config.toml
experts_per_token = 4
d_expert = 80
d_shared_expert = 0
norm = "rmsnorm"
optimizer = "adamw"
max_steps = 7025
Below are experts of layer 3 (counted from 0) of a mixture-of-experts language model. Rows are named router (the router's row for the expert), gate (a neuron's input weights, with its number), up (a neuron's input weights, with its number) and show model dimensions 192-255. Each number is 200 + 30 x the weight over its row's rms, rounded and kept within 0 to 999.
After each expert's rows: a language model's description of what the expert responds to. This comes from a sample of Wikipedia text that the model never trained on.

# expert 48
router,200,236,185,215,162,225,158,214,169,191,202,149,201,281,211,246,248,180,218,236,257,176,199,212,239,167,201,190,168,185,188,190,231,238,153,237,215,187,218,166,195,163,188,178,186,210,207,228,190,190,230,168,187,201,171,191,163,166,186,238,212,162,173,180
gate0,178,210,211,224,263,251,264,212,134,152,230,213,138,223,221,230,249,188,182,223,236,174,193,205,202,226,201,196,187,192,213,187,184,218,212,230,201,177,195,219,146,235,209,202,181,197,213,198,257,162,177,243,250,197,223,216,185,211,204,190,209,218,204,239
up0,229,214,220,173,241,283,252,234,210,169,260,164,160,192,229,227,273,166,196,214,234,173,203,195,216,234,219,190,177,229,208,165,183,231,211,220,197,179,174,193,140,225,227,170,205,215,213,168,212,206,216,236,226,182,244,184,179,156,222,182,181,182,238,161
gate1,195,228,220,250,290,238,236,190,192,226,227,173,257,152,197,119,182,200,212,166,185,220,228,162,170,196,172,183,196,184,191,216,176,163,199,206,231,221,237,226,179,215,209,176,212,173,220,200,215,194,235,221,188,242,261,216,215,225,193,220,227,176,236,216
up1,209,226,215,210,271,196,221,228,223,171,246,168,225,169,235,145,164,214,211,186,177,222,231,194,201,172,214,142,156,204,198,219,221,176,221,244,261,185,231,204,230,212,225,202,206,153,184,183,165,166,217,241,176,178,241,205,192,207,195,176,226,152,253,182
gate2,174,169,138,158,194,278,268,245,190,159,219,202,160,176,193,211,206,162,183,210,190,201,204,170,170,132,217,266,185,156,229,256,246,221,211,258,234,214,228,167,201,212,247,194,223,200,205,207,181,160,191,169,170,193,196,219,186,199,179,230,202,236,233,209
up2,195,201,166,170,219,262,274,247,159,147,227,207,146,163,151,169,227,150,201,194,188,197,249,187,152,139,183,271,158,168,208,214,205,213,206,230,228,218,245,126,235,243,225,213,252,189,185,243,189,155,147,173,188,187,208,200,188,203,227,228,201,229,185,186
gate3,185,226,199,168,193,224,194,193,187,202,174,186,191,191,146,191,185,191,213,272,221,177,216,162,167,238,210,202,220,202,195,177,217,198,184,219,226,174,195,219,175,213,209,133,208,208,225,247,190,239,207,213,193,159,172,166,180,224,227,185,183,189,112,209
up3,188,208,182,165,175,217,175,216,196,223,194,169,211,173,130,203,205,169,206,248,240,219,211,173,150,221,178,175,201,172,217,196,197,180,178,213,208,173,200,188,157,227,205,185,195,215,244,253,192,220,210,231,178,135,163,172,183,230,221,160,210,189,116,170
gate4,173,275,223,172,190,253,172,189,237,232,204,189,151,199,258,172,171,157,185,178,173,146,190,175,142,211,173,264,257,178,229,215,180,178,206,181,221,181,194,208,157,170,192,105,242,155,199,174,212,199,181,143,178,173,220,218,164,192,239,211,141,170,206,150
up4,224,226,222,188,224,215,175,252,213,183,230,191,176,214,226,136,194,154,214,229,151,165,189,165,176,272,170,259,218,191,264,189,226,194,212,199,226,211,170,227,176,187,176,149,218,186,162,186,211,195,207,187,177,161,204,201,175,203,243,180,160,174,244,202
gate5,127,241,189,215,224,232,194,203,208,215,228,185,243,133,174,150,165,168,206,222,186,211,241,187,183,154,201,195,229,184,243,206,218,228,164,259,165,225,205,244,168,203,221,156,208,202,192,197,232,204,256,183,219,174,190,194,144,219,226,193,194,203,189,164
up5,195,260,198,218,239,252,162,253,148,255,229,190,194,159,181,154,153,171,191,255,201,213,215,172,173,169,212,150,255,227,240,213,233,196,146,262,153,246,170,257,171,214,202,171,218,173,168,158,200,168,228,186,212,189,149,170,135,189,202,177,207,197,181,170
Description: Sentence-ending periods, commas and slashes in figures, percent signs and thousands, as in 2007. or 50.8/km² or 2,996.

# expert 47
router,180,212,191,206,257,190,221,209,175,193,213,183,227,236,225,230,232,198,202,231,182,226,200,204,230,177,198,234,174,157,205,263,269,162,216,239,250,220,203,180,214,224,204,191,190,197,187,201,157,214,204,249,228,197,189,191,142,186,243,210,199,140,232,180
gate0,228,212,176,170,199,224,159,197,220,214,174,169,150,184,171,253,184,127,208,265,183,182,174,183,182,156,235,208,179,185,171,250,191,185,205,230,233,208,199,173,235,167,228,196,215,210,181,207,148,183,201,220,211,215,225,169,192,177,117,218,252,176,214,198
up0,186,227,201,216,166,227,162,208,176,211,162,160,156,194,170,237,214,191,218,245,187,202,237,164,193,182,179,216,232,162,176,267,174,182,233,226,229,224,210,194,253,165,203,177,197,249,190,178,191,203,243,211,177,263,222,227,203,192,173,234,225,180,220,210
gate1,205,243,265,205,174,198,210,235,194,167,239,171,151,221,176,162,152,177,171,213,163,183,199,234,133,198,174,230,244,229,190,191,222,184,226,198,184,228,221,183,231,131,241,188,211,170,170,196,238,170,164,202,210,203,194,213,168,183,180,239,184,195,223,206
up1,208,293,286,183,117,165,220,192,205,186,217,181,178,205,197,202,161,201,126,190,171,191,220,208,196,199,168,211,244,191,223,230,252,187,241,218,195,191,180,165,201,145,237,235,211,123,210,192,234,201,199,207,205,225,164,190,205,192,199,241,191,180,224,210
gate2,243,199,210,220,229,203,189,232,264,200,199,205,158,284,211,169,168,201,218,233,211,218,151,223,206,208,210,151,241,197,189,196,224,200,231,210,187,237,172,183,254,201,196,192,199,171,203,230,240,199,188,215,159,185,240,197,128,172,199,199,204,194,191,190
up2,198,225,197,167,219,210,166,251,245,188,195,201,197,225,211,209,217,174,229,235,172,206,210,220,192,204,227,140,195,166,193,207,204,199,199,216,182,254,197,151,200,210,222,168,217,195,159,279,217,209,230,200,192,147,195,177,126,228,203,205,185,193,232,217
gate3,150,243,229,253,203,220,156,215,242,202,251,173,208,224,147,176,194,263,197,224,155,205,184,218,191,177,189,205,172,156,185,177,218,151,213,198,233,174,160,202,149,177,221,183,216,225,213,194,200,207,255,111,185,234,306,230,184,188,188,169,192,185,260,220
up3,176,199,231,264,203,222,172,208,247,206,212,170,175,232,133,186,226,214,174,229,167,215,162,191,229,176,181,182,164,209,200,168,218,180,189,187,238,190,200,174,144,136,221,176,191,219,190,198,168,197,238,129,227,185,238,228,203,151,180,215,177,181,291,182
gate4,173,228,196,166,222,190,194,202,181,209,224,210,234,190,221,200,219,262,187,212,160,184,185,262,252,158,224,187,218,215,228,206,204,173,164,230,227,202,214,208,140,150,224,155,174,174,157,235,212,229,157,179,228,185,159,232,184,188,169,162,201,198,184,169
up4,165,208,182,145,162,142,239,212,157,218,214,178,201,176,224,265,238,243,173,238,172,184,187,216,223,148,202,197,225,216,206,215,215,140,185,237,244,218,186,172,181,163,190,145,210,177,169,263,183,216,153,160,238,189,190,236,187,193,167,171,216,176,173,221
gate5,163,219,161,190,209,213,197,288,201,140,156,148,162,204,244,178,194,229,221,218,183,246,196,212,210,193,200,269,178,171,134,247,221,188,168,145,210,226,196,176,183,184,217,182,161,269,256,221,179,189,215,202,223,147,158,204,188,230,207,193,232,162,267,211
up5,153,195,207,169,248,186,177,272,184,170,202,181,177,226,257,146,213,247,220,223,134,218,175,203,190,223,188,272,193,157,112,214,200,188,194,181,186,226,229,175,229,224,237,195,187,283,217,187,162,211,176,219,220,194,176,249,190,268,257,188,204,187,236,199
Description: Nouns inside multiword names or compounds after the or a, such as call sign, election, railway, Film, Theatrical release, Civil War.

# expert 58
router,178,192,253,208,183,159,168,240,231,193,213,227,190,170,232,195,222,145,226,217,195,215,226,192,180,163,189,173,215,180,181,208,240,194,214,176,164,246,255,212,210,173,209,184,159,163,217,210,202,181,232,169,199,222,169,212,197,181,166,208,225,129,205,187
gate0,206,175,195,248,234,173,206,182,218,217,231,228,235,184,197,232,226,218,253,222,178,215,222,240,243,158,224,220,193,181,222,175,227,197,151,170,195,194,259,198,194,198,247,190,214,235,209,218,184,238,213,138,262,182,218,200,138,154,150,224,210,211,206,235
up0,208,218,186,246,281,184,219,161,222,237,210,232,226,194,242,258,238,201,203,191,221,253,202,195,238,195,209,196,176,223,200,202,257,220,200,220,197,169,260,217,264,175,201,190,188,175,198,209,189,192,170,173,186,194,194,181,147,174,180,258,247,163,234,222
gate1,190,184,186,205,177,235,186,243,203,232,214,211,212,182,270,208,259,196,199,186,176,201,161,255,197,240,245,207,261,200,225,176,212,199,209,177,166,231,181,205,172,175,256,216,224,202,167,171,232,222,197,164,185,186,201,225,121,223,204,238,250,223,275,176
up1,203,202,204,224,206,176,193,203,164,214,218,229,176,195,238,174,219,222,187,229,195,204,190,198,173,214,242,193,245,235,202,221,206,171,220,157,204,207,207,201,208,161,213,207,207,191,189,150,211,169,169,231,206,201,177,266,156,223,223,235,270,205,217,190
gate2,255,207,214,227,151,213,141,214,179,188,208,219,179,215,230,201,231,172,223,272,168,250,231,199,162,150,191,156,217,181,214,229,196,177,217,207,187,187,198,221,240,174,243,169,153,163,181,188,233,234,180,196,193,216,211,191,217,202,201,225,275,194,206,207
up2,225,196,210,171,163,210,152,221,175,176,218,206,191,184,245,196,236,167,218,252,154,183,238,197,177,164,143,183,210,193,222,224,217,184,200,253,166,195,231,179,221,202,219,175,176,189,189,188,191,203,183,209,212,215,188,195,233,204,210,224,254,167,188,225
gate3,165,155,181,236,270,216,207,218,200,222,204,275,207,168,181,204,254,254,216,228,152,152,199,193,163,210,178,140,245,182,144,184,157,164,203,188,217,199,235,197,204,161,188,137,200,231,225,192,226,182,185,153,171,223,157,186,172,243,206,154,179,203,232,176
up3,185,147,155,193,252,206,208,216,221,159,201,205,172,234,191,211,232,197,248,221,209,211,233,178,222,208,198,177,229,151,207,223,233,161,135,178,220,206,218,159,180,228,195,143,186,234,184,214,171,213,275,207,141,136,166,173,161,211,197,202,176,153,218,162
gate4,187,166,192,193,178,216,168,205,164,157,167,231,159,161,192,197,188,193,224,243,171,163,204,226,227,187,176,212,230,193,124,209,219,184,167,195,150,173,253,199,158,192,179,223,136,231,191,195,176,233,194,150,210,188,221,253,212,245,176,158,214,181,191,190
up4,195,207,259,216,229,184,169,155,178,211,212,224,224,209,224,203,218,225,175,231,160,136,221,144,171,243,177,127,218,190,157,183,221,193,212,180,128,178,225,272,176,174,162,190,206,234,233,158,239,159,211,202,181,249,215,234,233,217,185,176,173,215,177,222
gate5,162,222,202,195,191,225,197,210,168,185,251,182,188,179,237,185,189,205,199,213,199,162,224,298,167,190,184,234,216,234,236,149,199,185,219,213,158,174,213,216,187,218,195,185,238,173,194,185,198,197,257,223,179,192,202,229,230,157,142,210,177,286,205,231
up5,205,207,152,171,215,266,215,232,195,140,241,162,228,198,234,199,198,209,207,165,168,199,176,229,210,159,172,253,229,247,247,223,248,183,173,226,150,206,198,180,181,196,222,247,265,232,209,188,171,243,229,240,179,163,231,229,211,190,194,207,210,234,187,179
Description: Common nouns after an article or modifier, such as season, team, film, population, machine, often followed by of or in.

# expert 35
router,212,210,192,218,219,210,203,268,203,198,196,198,214,251,204,225,229,164,203,262,222,181,238,214,180,158,172,208,219,195,176,246,247,215,182,212,216,215,195,210,200,172,207,208,208,220,205,216,190,257,163,177,191,230,218,148,194,147,167,194,210,197,200,205
gate0,255,160,214,137,226,196,207,210,218,161,205,190,182,167,208,189,260,186,216,211,172,226,190,235,245,192,234,177,161,245,256,212,235,181,149,254,172,202,292,170,223,244,154,156,243,262,157,184,226,196,216,243,159,201,203,202,249,174,184,213,189,212,253,202
up0,216,204,262,127,207,168,219,252,221,212,234,182,146,186,210,216,280,210,245,214,190,175,171,230,185,225,207,178,196,183,252,177,219,196,196,260,136,253,265,187,221,200,213,140,201,261,169,174,224,216,233,192,168,198,235,174,201,194,191,247,162,241,182,203
gate1,128,200,181,194,173,233,195,234,275,221,230,199,207,239,214,184,220,195,210,244,242,183,226,191,179,212,207,200,244,158,235,204,201,215,152,261,250,240,219,198,174,228,175,159,181,193,210,254,243,160,218,185,182,178,164,253,170,230,195,183,174,235,213,206
up1,140,228,189,167,180,233,198,261,292,229,235,178,162,251,228,144,221,180,232,211,212,207,218,176,169,222,224,190,258,164,213,233,204,206,152,248,244,184,234,187,156,231,228,161,152,203,227,221,220,174,214,213,190,210,164,201,167,193,207,187,166,229,202,184
gate2,220,199,162,181,211,225,222,197,207,179,244,205,199,191,235,208,227,226,203,211,166,201,174,157,225,192,273,221,274,204,231,161,201,199,214,228,224,214,213,183,185,175,213,162,222,136,158,168,202,208,212,190,210,160,213,276,221,230,237,205,170,206,233,203
up2,242,206,151,162,204,210,214,234,241,194,190,188,213,176,217,192,232,237,177,230,196,224,218,158,246,199,220,194,237,214,204,204,194,175,135,254,209,204,181,186,211,232,199,193,234,147,181,159,179,162,216,215,167,190,225,199,243,216,193,190,151,172,243,218
gate3,208,226,180,199,213,165,192,218,203,171,214,225,233,238,238,203,266,200,269,245,216,205,201,198,207,210,167,229,223,214,196,197,219,176,162,203,206,209,183,213,258,169,203,208,199,202,214,220,222,220,220,230,178,208,205,209,218,244,209,204,157,240,226,218
up3,191,245,212,221,225,184,251,206,227,143,183,193,214,255,213,164,238,225,259,247,219,210,174,175,192,176,220,180,194,230,184,201,202,173,179,210,219,178,171,190,206,219,215,163,169,185,212,183,231,221,221,208,183,203,208,201,232,227,225,143,160,226,224,219
gate4,220,250,167,152,175,179,237,211,192,178,183,228,162,191,179,173,193,210,177,225,201,214,214,185,194,177,239,243,253,185,216,197,257,142,199,219,194,194,175,196,131,225,194,198,174,264,192,244,193,255,252,194,235,197,259,223,227,200,195,212,194,166,224,218
up4,188,204,181,198,249,205,227,188,220,161,132,233,177,208,175,199,193,212,158,240,196,249,163,130,220,183,213,214,223,210,219,213,275,189,220,260,262,205,185,174,162,182,186,210,161,216,235,225,210,194,242,230,212,201,256,199,244,211,214,197,183,154,219,206
gate5,216,207,199,153,164,202,224,179,219,199,218,184,239,162,229,196,189,223,144,251,207,203,162,155,207,153,151,182,221,177,216,183,229,227,181,274,187,191,194,182,216,194,214,163,206,197,202,255,205,227,170,171,215,198,145,230,189,173,270,217,176,202,190,218
up5,260,227,192,142,174,228,214,228,207,220,238,180,259,193,245,148,209,155,224,210,231,230,184,181,199,171,190,169,245,168,207,201,207,216,195,280,175,177,178,166,201,222,198,166,198,188,233,202,160,202,247,196,168,158,176,229,193,192,221,172,180,167,222,188
Description: Section heading markers like == and ===, blank table cells, decimal points, quotes and colons, plus "Supreme" in court names.

# expert 39
router,203,188,180,200,257,144,182,243,208,244,259,253,219,204,253,207,187,154,239,196,220,160,160,224,170,166,199,229,208,172,170,239,223,241,202,212,237,219,184,208,218,180,266,196,142,210,186,202,175,207,170,212,181,237,186,203,198,212,168,190,176,169,194,206
gate0,264,212,195,193,247,183,223,171,218,246,214,165,220,221,202,190,246,212,220,204,174,161,206,193,205,240,193,167,221,173,205,212,209,187,149,255,203,213,194,232,148,239,244,176,212,198,162,230,227,233,248,179,238,192,196,220,145,215,200,148,162,176,184,172
up0,220,180,233,188,231,215,174,165,173,235,250,211,210,235,282,186,220,212,243,192,200,178,169,203,212,230,218,177,175,187,217,202,235,178,162,169,197,223,200,226,174,230,232,152,201,184,206,233,210,230,271,195,222,176,210,183,137,183,210,145,225,229,208,207
gate1,236,187,192,230,196,208,198,185,191,206,184,223,211,169,240,223,165,243,237,243,224,156,186,156,211,182,218,204,161,154,223,239,208,232,206,209,177,159,221,221,222,217,172,154,217,187,188,197,170,143,174,203,198,191,224,252,185,179,220,223,175,228,181,182
up1,193,232,186,211,238,180,187,170,204,211,190,180,222,194,282,223,168,215,196,233,235,179,153,154,248,177,208,213,231,204,177,197,232,187,163,208,211,185,225,217,193,194,187,222,200,169,251,186,188,218,206,171,209,147,222,211,168,216,231,197,197,242,182,132
gate2,201,143,166,251,220,207,208,260,191,259,213,202,211,161,211,191,266,230,213,195,209,161,224,234,204,201,178,223,264,208,172,211,181,242,199,232,191,203,213,238,232,212,151,196,229,233,219,192,227,248,239,224,209,239,168,225,185,217,216,197,206,133,275,217
up2,223,198,153,246,204,190,207,254,191,235,221,234,227,165,210,197,235,217,181,172,183,145,206,214,197,159,209,191,259,195,184,190,207,238,198,233,209,211,197,191,176,193,212,190,204,212,207,202,249,253,230,226,205,282,144,221,134,207,223,186,172,157,251,178
gate3,167,204,214,183,249,201,203,201,172,251,214,250,154,203,282,230,186,164,190,200,169,172,205,265,186,154,228,244,196,190,235,244,236,195,220,205,199,244,239,166,204,205,159,195,158,186,218,183,176,235,206,182,194,199,156,221,183,214,148,193,166,204,184,244
up3,175,150,205,178,248,216,215,218,210,220,193,204,103,198,230,237,225,174,176,228,200,190,243,260,236,139,215,241,205,167,270,209,203,163,250,172,158,209,232,174,131,225,169,229,159,182,222,214,178,224,195,164,198,161,154,181,173,203,160,202,226,205,188,223
gate4,189,197,181,207,215,211,166,187,198,227,192,211,166,231,293,198,147,217,235,149,232,243,173,204,141,183,218,228,226,153,147,253,197,216,212,163,209,191,193,182,217,202,253,173,209,171,143,224,201,173,206,225,216,241,167,232,226,202,190,236,221,189,247,184
up4,183,212,234,209,216,239,201,215,183,224,183,195,166,276,221,203,175,198,216,163,223,223,158,203,156,173,176,174,203,164,161,254,195,185,219,157,188,156,235,186,231,175,219,208,182,192,134,258,222,166,146,216,208,202,191,226,213,178,193,221,215,222,170,212
gate5,146,166,192,204,212,246,201,205,177,212,209,197,237,209,210,214,177,225,245,178,198,179,239,196,180,202,178,205,181,204,185,165,257,186,169,185,199,297,199,148,236,227,230,165,162,231,181,247,179,286,177,204,200,183,240,211,155,206,230,235,191,200,227,210
up5,193,186,162,226,205,256,231,204,200,177,152,198,257,174,215,180,167,236,226,166,230,222,152,208,171,143,198,247,163,176,180,211,213,219,211,191,229,227,154,233,187,223,225,238,153,239,165,219,137,250,157,162,218,226,242,168,148,205,235,222,187,177,224,149
Description: Words inside song, album and list titles, possessive 's, his, its, her, colons and quote marks, such as Fast, Land, Me.

# expert 8
router,187,204,177,152,208,165,185,187,185,217,243,171,225,210,200,242,213,212,211,225,205,177,187,225,235,206,221,144,233,186,147,235,191,182,191,228,204,202,202,191,224,140,238,147,186,230,220,226,130,184,170,176,266,172,197,199,173,169,210,222,204,168,183,161
gate0,197,150,219,184,278,250,219,193,195,187,213,230,174,183,176,210,217,197,218,202,205,207,239,202,186,250,205,207,175,257,187,173,218,229,206,191,194,210,234,273,238,219,191,269,199,209,190,212,172,201,197,268,166,160,159,210,229,204,158,225,179,185,187,181
up0,165,127,173,223,277,231,197,194,191,169,200,204,193,143,187,216,223,182,220,202,199,202,220,215,176,230,182,248,184,203,167,201,179,192,219,230,177,198,221,249,210,220,175,290,208,193,167,210,191,197,182,224,200,153,159,195,218,186,138,187,208,203,177,191
gate1,201,199,230,243,229,216,190,197,142,209,256,197,248,197,205,199,220,201,199,158,222,145,180,179,208,185,224,214,160,198,240,169,196,221,197,208,253,202,218,182,200,187,251,203,234,221,219,193,186,254,221,209,230,163,161,162,155,193,261,205,192,240,198,167
up1,222,195,248,211,227,158,176,219,146,215,304,180,203,185,184,168,190,211,161,206,221,148,194,194,230,173,221,195,167,206,223,196,194,189,216,193,203,216,211,190,180,196,246,259,224,224,242,234,211,256,206,190,168,206,165,127,166,218,265,176,193,254,168,164
gate2,228,240,199,152,218,247,173,263,179,170,154,161,190,171,150,177,214,188,183,275,222,194,250,176,238,155,238,251,254,197,198,236,219,135,224,215,193,220,221,196,209,186,145,244,190,208,261,149,176,231,168,229,226,179,162,133,233,217,216,143,243,206,222,184
up2,206,200,185,183,239,216,202,247,219,207,219,166,241,191,146,246,239,233,183,232,249,199,203,190,204,153,238,237,210,184,182,224,223,177,241,183,153,234,235,203,205,180,159,223,228,213,237,160,203,231,153,196,191,163,142,181,191,228,260,205,214,226,232,144
gate3,206,208,233,263,185,204,161,208,225,223,196,180,210,211,258,184,205,251,134,233,162,217,189,228,145,184,224,206,186,196,210,194,233,179,208,205,184,188,230,160,152,190,198,230,180,234,216,238,272,201,172,209,266,218,241,205,199,197,228,223,188,192,217,158
up3,187,166,230,247,212,222,227,253,176,227,219,172,161,244,224,166,187,211,169,198,177,208,248,200,154,178,206,205,212,189,232,205,231,186,177,254,196,173,181,175,138,210,181,241,153,195,210,250,272,181,160,219,235,193,253,199,200,193,234,255,192,173,169,183
gate4,204,225,216,193,189,207,123,188,177,214,216,174,209,150,156,201,181,184,160,215,160,155,174,116,223,151,135,221,171,219,215,177,235,160,168,211,201,197,203,208,227,171,147,173,163,167,227,242,185,242,222,184,229,227,191,241,206,222,191,193,205,212,149,209
up4,178,215,208,161,192,207,149,198,196,233,234,173,218,165,125,228,217,164,179,219,212,158,179,175,205,143,150,193,190,207,198,226,229,163,158,184,196,207,210,174,234,181,183,170,124,194,225,200,214,244,196,181,243,215,157,230,202,225,234,247,198,159,160,205
gate5,218,215,189,162,243,217,203,183,186,151,237,160,189,214,206,246,247,235,178,201,212,200,236,205,197,232,212,190,226,192,169,217,207,258,195,192,196,187,224,169,200,164,257,184,210,194,196,217,186,214,170,202,212,150,198,213,157,244,209,204,156,176,173,200
up5,239,169,164,165,205,239,227,214,168,165,202,174,193,219,232,209,222,197,205,227,255,211,208,187,229,201,245,201,244,191,183,230,176,252,226,213,190,185,243,147,185,163,253,211,216,202,198,252,207,228,152,196,221,116,186,185,196,256,221,174,171,177,152,241
Description: Sentence-ending periods and clause-linking words such as that, which, who, but, where, often followed by a new sentence or paragraph.

# expert 9
router,125,224,213,238,244,187,189,164,185,224,231,175,172,215,189,202,243,213,211,223,239,189,222,202,247,189,195,204,192,201,155,181,211,210,197,218,179,162,237,202,153,197,206,167,157,197,196,187,180,222,156,156,187,191,161,260,198,190,204,190,236,152,223,182
gate0,203,179,247,216,223,195,113,198,202,248,187,194,218,179,178,208,219,230,224,230,149,174,125,184,179,195,179,181,167,216,243,213,190,203,262,206,207,169,241,242,166,220,179,189,191,218,178,220,195,200,209,179,166,244,253,170,227,189,181,156,139,202,210,180
up0,173,158,238,221,196,235,121,177,190,253,192,212,220,164,175,198,192,194,212,228,159,169,116,239,176,210,210,161,180,242,245,194,171,191,254,248,229,172,226,231,183,186,180,230,179,202,183,196,192,172,174,204,155,244,249,226,199,195,176,158,193,202,199,176
gate1,172,185,251,177,249,204,261,194,159,190,175,185,168,159,203,263,179,183,227,241,243,208,247,165,251,180,175,139,233,247,179,230,187,243,157,193,257,248,265,188,252,200,200,203,160,196,235,227,196,222,196,259,216,172,183,196,206,160,188,220,237,197,252,193
up1,169,191,253,208,241,209,231,165,199,200,185,178,160,160,189,254,154,172,198,223,265,213,285,191,242,232,219,198,233,195,175,216,183,228,167,175,217,208,215,211,208,217,211,231,157,216,247,257,181,196,162,252,151,209,200,233,200,205,193,218,231,200,237,210
gate2,164,227,213,232,199,158,195,171,187,222,201,222,120,157,166,202,226,200,211,180,182,230,236,185,210,140,258,218,196,180,211,228,254,238,261,274,191,202,217,187,173,210,201,231,216,160,246,203,183,205,175,189,211,226,200,181,212,237,211,160,204,131,188,186
up2,171,225,128,207,197,188,254,180,183,253,233,195,145,206,190,170,186,190,179,252,144,246,252,127,276,179,209,239,197,188,158,237,235,262,245,255,198,213,152,178,154,256,172,239,229,185,173,245,186,231,188,185,216,185,168,225,202,246,214,233,187,168,198,183
gate3,238,228,273,171,198,215,197,164,159,178,228,193,181,178,206,154,234,135,215,203,197,256,222,251,227,204,148,213,207,250,189,183,201,203,236,133,189,167,187,269,199,201,174,174,204,130,196,190,245,230,180,230,176,176,167,236,210,213,190,177,160,188,241,252
up3,255,216,253,193,215,201,218,196,224,231,228,199,213,212,174,175,222,155,191,190,190,253,181,169,212,137,183,187,244,199,195,194,228,190,232,167,211,184,250,216,197,227,179,175,201,205,218,221,196,205,217,223,149,214,162,161,177,185,242,187,135,206,240,239
gate4,203,191,201,199,169,184,199,174,200,187,178,207,213,182,182,175,188,259,132,202,180,228,230,221,216,154,192,211,207,144,168,260,196,189,191,239,240,188,171,139,180,200,204,212,213,159,243,184,237,161,170,164,216,212,281,232,214,149,244,196,169,205,227,210
up4,208,222,219,176,170,172,197,206,232,173,218,128,213,249,171,156,216,194,182,174,246,276,164,225,207,216,200,245,222,208,190,232,174,219,184,214,212,203,217,156,194,178,198,241,169,186,191,168,215,161,177,234,175,235,223,182,162,167,256,231,190,153,216,214
gate5,235,222,244,199,195,228,129,195,191,191,145,242,159,175,159,214,198,223,213,202,213,219,179,150,210,140,150,209,188,185,211,204,200,198,242,188,238,224,217,247,163,180,230,160,186,152,255,214,193,200,233,182,213,214,162,237,221,188,171,204,190,201,150,170
up5,195,227,184,191,228,246,150,183,161,229,172,228,230,215,125,215,160,178,173,250,234,161,236,187,184,187,112,194,200,205,218,198,216,173,246,224,214,237,174,163,196,176,217,192,210,226,224,267,176,233,180,165,244,173,163,222,201,232,183,236,224,177,191,244
Description: Sentence-ending period plus space before the next sentence, and single capital letters opening names, such as F in Fofana, Z, C.

# expert 59
router,199,223,244,186,236,204,178,249,250,182,203,213,226,241,219,185,222,192,174,228,192,169,190,172,163,184,195,197,214,163,151,198,207,166,262,217,187,293,234,207,246,131,212,200,205,195,218,195,224,171,210,197,230,203,174,194,218,203,175,211,181,163,196,179
gate0,243,182,196,179,209,244,228,201,208,172,211,171,187,159,172,169,158,168,233,234,225,145,213,211,212,146,192,184,187,193,259,216,240,242,201,254,216,208,154,199,156,183,205,166,216,212,186,224,221,133,188,190,185,254,161,177,204,191,208,256,194,187,229,200
up0,218,176,175,162,202,250,256,193,190,204,163,164,190,160,174,198,143,143,194,190,218,169,228,215,231,164,200,182,216,141,222,223,256,235,224,237,238,233,186,215,153,208,208,231,206,216,195,184,161,206,264,233,175,220,108,191,172,249,209,217,212,191,251,208
gate1,177,180,218,261,173,249,197,233,272,165,208,174,156,256,173,188,239,199,241,178,206,220,213,175,117,208,148,175,135,210,200,227,163,157,252,197,190,169,245,139,234,176,189,199,162,208,221,204,181,189,222,201,182,195,244,243,226,215,208,188,181,227,199,209
up1,261,196,238,230,175,254,265,240,209,226,186,193,221,256,205,208,199,186,187,189,195,184,161,188,185,239,228,109,202,191,214,288,222,169,216,190,190,217,223,158,212,184,220,299,212,200,196,177,201,187,219,257,212,165,242,225,148,257,265,224,209,233,223,164
gate2,207,190,221,207,143,183,180,246,222,218,159,143,134,163,126,165,205,165,219,205,212,141,215,277,198,164,226,197,232,237,184,222,187,197,210,172,213,158,180,229,234,167,220,186,160,215,218,217,218,171,235,185,179,173,156,171,203,200,193,177,217,161,153,225
up2,207,190,176,227,194,146,194,224,207,240,167,167,186,158,130,166,163,187,211,230,249,169,169,282,240,165,217,216,229,232,170,220,217,227,217,179,256,143,145,176,214,186,176,199,156,207,244,209,214,204,233,163,195,165,183,164,179,184,226,177,234,143,163,206
gate3,215,177,231,156,215,289,248,182,237,206,222,176,253,223,163,219,220,171,165,198,182,184,189,220,214,180,276,180,140,176,207,205,216,187,248,208,152,240,233,224,216,208,176,164,212,195,193,216,174,183,198,223,208,165,148,271,240,218,233,230,224,188,189,196
up3,258,188,230,213,196,273,182,185,216,161,188,218,232,253,165,165,233,155,190,184,185,224,206,243,200,185,236,211,180,142,198,229,193,162,245,209,176,238,257,197,198,181,183,131,230,192,226,162,201,180,231,192,187,183,147,222,252,253,175,160,232,194,180,184
gate4,187,196,255,187,168,186,186,223,223,194,172,243,166,192,196,212,216,241,173,179,226,155,151,206,182,261,209,227,217,134,211,205,162,167,203,184,200,163,221,258,223,184,230,176,233,230,236,173,189,206,230,179,191,182,163,217,97,237,214,219,226,221,236,208
up4,239,204,186,218,182,178,204,266,199,192,174,235,186,194,226,171,234,178,213,198,209,136,188,230,174,243,244,198,205,157,221,185,203,208,204,161,164,193,236,203,222,224,260,164,208,211,226,187,243,220,222,199,166,207,114,188,125,216,247,202,239,176,208,185
gate5,212,167,205,198,275,185,193,160,200,203,186,152,188,184,206,213,229,261,162,178,178,163,178,178,182,198,216,143,203,208,171,258,170,194,185,170,202,157,180,206,231,124,224,177,170,226,211,192,172,223,157,231,268,184,147,209,170,229,238,200,205,186,203,231
up5,179,194,221,221,235,184,222,247,233,210,193,200,187,178,173,194,195,243,229,182,203,180,190,196,206,208,182,188,216,249,159,249,173,148,210,169,194,199,195,223,227,151,268,208,215,239,209,193,222,219,255,255,215,176,140,217,154,203,226,219,200,146,206,218
Description: Head nouns of institutions and groups after the or a, such as University, Party, Institute, family, film, series, album.